{"n_layer": 11, "d_model": 256, "n_experts": 32, "experts_per_token": 1, "d_expert": 128, "d_shared_expert": 0, "activation": "swiglu", "moe_layers": [0, 1, 2, 3, 4, 5, 6, 7, 8, 9, 10], "router_score": "softmax", "normalize_top_k": false, "routed_scale": 1.0, "balance_loss": 0.0134, "balance_bias": false, "router_z_loss": 0.001, "init_std_router": 0.0272, "lr_router": 0.000363, "vocab_size": 8192, "norm": "rmsnorm", "norm_eps": 1e-05, "tie_embeddings": false, "optimizer": "soap_variant", "lr": 0.00202, "beta1": 0.95, "beta2": 0.99, "batch_tokens": 32768, "seq_len": 256, "train_tokens": 293200000, "steps": 8948, "dataset": "wikipedia_en"}
Below are experts of layer 7 (counted from 0) of a mixture-of-experts language model. Rows are named router (the router's row for the expert), gate (a neuron's input weights, with its number), up (a neuron's input weights, with its number) and show model dimensions 0-255. Each number is 128 + 24 x the weight over its row's rms, rounded and kept within 0 to 255. Numbers have three digits each.
Before each expert's rows: a language model's description of what the expert responds to. This comes from a sample of Wikipedia text that the model never trained on.

# expert 9
It responds to: Field labels and connectors in list-style infoboxes, usually before a colon: Full name, Company type, Genus, Built by, Bishop of.
router:084095086101141183157098162135110139158149162116155105121168150139136192108109112152132116134164077090145092171132083152081097117125109148178121129163147099116170130125146110128161153103113125070139108098107149167141161104162096138118110111141132141120156103178148122135125157126132117124107146145110131116131152112115127154154139128106120093110148079101129151123113139110093156153123130150109108130130111108095147095138147159174076091113112160113125156150101176108135106097104114138099133155129156112110144110115134099170108107155142099115116132137134167115117114120136100140109127121102115103124101094132144155135100100097133104123103126106104110143097107150131143155154127165156159112133174100166110122106176119157138113159144153106125094120145168154120135140148108
gate0:131087139135122132135121130099134164138147163137088098146107108163138125131101141107120101133106152116150184149107123138152147072123122144127106115116132111182132120148127140100157141140122122061143137126109125109119111139125118163122127112112106130105159107150137119094078104106144161180120156131127160105123114109135152147115121084141113122150143105158076145140141143119094122113119107125082087155155127149118124131147088137143096114112119128134120150140132157095152083188125125122194159133122127114143129151092144109121097110085168112091138147103148124108117149133152072122173126146110113167128114123119159150091134067123128140098080102122124117139161120154161135095116132174148101159128161100092103110088161083101141124128127166135175116163158161141137160093147131
up0:129125129130146144100116122081137145117079137128120115136119117119136141125104137104096145167155170095127138147127141117160133150140135122111114101134104113153188115114116159131175144142152156119108124147142128132157130158102095152131107122131119095141143101140162169152094127125119162161120129149080136091139096179158143143144110074124132136148126090117104153168134117083085148111130095119098102129118121149132120125129149099175104143140089094101136124154072143109131122138165121111183112175126168066105121145058165110142116121105150103117120160071115115120089095150170132158141112146118134140110095144092159103153134087136113144136069120149150103154147089142153125137088163191130121133160133129120119141111143118138130137144142133118141152154127110171142120102147146
gate1:144108120148128145134128122145124104114104099141143101144131146152129149171074103100146153160118135142152131112102122131171151134155135114128124143140134173150171155144086146099132170121151108069111149159141191141111137150131055107117146166158154073105144126059119121124142096148130118164087081110106099128135120161128155145151134117112135156109142153112133109154128128137137116114123168136141134107140108124130170136121131190167138127077128111145114124128130140125154099119142160155145119157084126144090117126133125094116101150134131097106104096120143111111130133147137142148167136131111102181088098121133134091128119135114102088148134109130138134201159122114132140104136131131090112135129170161136173117111143162086130157132163134147152154119116143149087171123092177
up1:143145117095106143183141108085096125129147107115095144131104143140151138128113149080079188114156109151138115082110084144150170121119123131127077120120154135117094154102142141160159164143173166142090160121118166101157149158137142155138140120099122128164143159175097101138115121129108136144150132090160075097143147140126104134118133131131146178170133158114121142120138138130136117097133141130144110104130105133080132157143136119111104167089156098145103109115157138115135120122157149153103081140100116114132089130129110170125100118138140124122117160102117108139116142148124083171135093101130143127121159132143144131113135152125101128166135118159114100113134142115114125169164146170129111123167171073147183115109081146132107129109089096183145132099085132133116115136092136
gate2:114086101106091131137151134144167144119124154106136130105097159125131119110113139150125142151134167076167121160091139122131099148154088121057148133130154156122106143114117112146129094143126116072150130066116150155116156114132118104153140163112140136138139149101113143148153133160130149127135134108132113087138113160157143133075156113091157126112148160158137146079141138131142126140093115088136164134125096142104124143114137116170162133116136153117130134116152106146095141168108147184122139148133120109109158078181094115126139118112094168116149140125134137141141143121139077174150088115120142141144119084140178169165124167122132119099139127111101175128117130100150172162132111083162153133119146119124105110126148127127139122150063130108123131123112162192153115122093101
up2:135093175150160160113082126142131079126115127110104127100125128138129123160113168113160114116099111147118192151124116142124126152141158184207119113154144118142101143120066142101107135139137099115142098143115114147129177145122134132153097184141158124130106113121128141185181157105134113108142146122122100086185134107132127163096151145145122151153164078122173069094127102076126137124120128139136123131122131142111127146132119114081127149106150097137105145118137133119138119152115109100111120145128099118100138107135088095108129129121153137172109113135109162124140109143125176165135173107102142123118095088097107120111154146126112140118166093131128086123134151112080119203146118128136134100140151134149148136131110135120130112162113108125128079130109177128144126141127125
gate3:137128115127108127128130115118132128153112144129164094130132151141125140130121160133169123124188182124126102107108176124136155133140117129126104103153143151094105136107137118106146132125127133137114134111087130136138149138133131153121085139147122101111137130154152146125095127138154176097143119129096105090135141147098161142110098104087200143152108117175122113080139090134137110158153177140120107132117148122136122092118069106130085112167149092134120165108071116105164149099141102135093114105103122152104167169177092144117153084145140118092137111158077155109128114107095142153126082153111176130138141164166104142082159153089080112153109122134111112142152144130191159149140117138108154129113123145125153120109118075129116151144130164108147152129101117121107138149099136
up3:122106135158114145127096153199127117101150123136121149165097096098128105101100096127105115096097105136101122142150087151151143123126150154093080166128124145151128141184113144145106092092164150114130144155112134169138110108123132105082105111129120084128122116102130121125178126132129095141124146113186190142089117148116133082138137132123121056146152159147140161128133135114121111137106110103125108144153126145142123159105142133142133155136107150094171140162142146096130095132117141154154131140137138155117053161127137111176109122111159105158135147119151115142108122160167102100129151099115133167159118120127134135127124115155140109148096103163128093115140132166122140118087139144167172120135127116108106142167198119105153122163104161104158143133111106102136125094144150
gate4:143154148096114165124142145170149167109131153092122143103126098121140133072113135115091098132102148093171167111139130140141113135139116179154122134117082104133186127154125114153111135132161147109126192106123125098118135097138098155102138110136102137143150138148151117097120137146103099085115154131141118119159144150142116142127102138119123150130086125118118153141109148107097119132105133101077093105146119104104107150108115156162124127109073144095107136133142110135117084103131132151124117149192066118123152123090116142097079152124104127108135117096098135135103158134148107089144115123140136122153119090141171154137130161092153132098104119081107093119111093114127126147120127161185157141143128112113138108115123113126153136100151093105125080134159199176160137091147126
up4:125123129132104143110143132138152120104138122108119146096122111128114126088077137108083096115135137142124146138119134136140138122135102183114135124129098107153181152117124104188110110141212131115135170117123126131127144125144158156110131114155125130145171150119148146085135147153106103139128142160139122140158141148184142148145121135100160140169075105124142124141108097116105123147107147112077122123116134114143108131094135147170084147119102119114094132157151141136149092122146126154182110159158125115124203114106091109111060160119097114113132116125109118156112138158155096106147129127152154118177093115144124111126107127126164119106136114124120093112115075105137094177127123156158142173131095142110163101115105116125170175128157124113147093130154181163123116105160112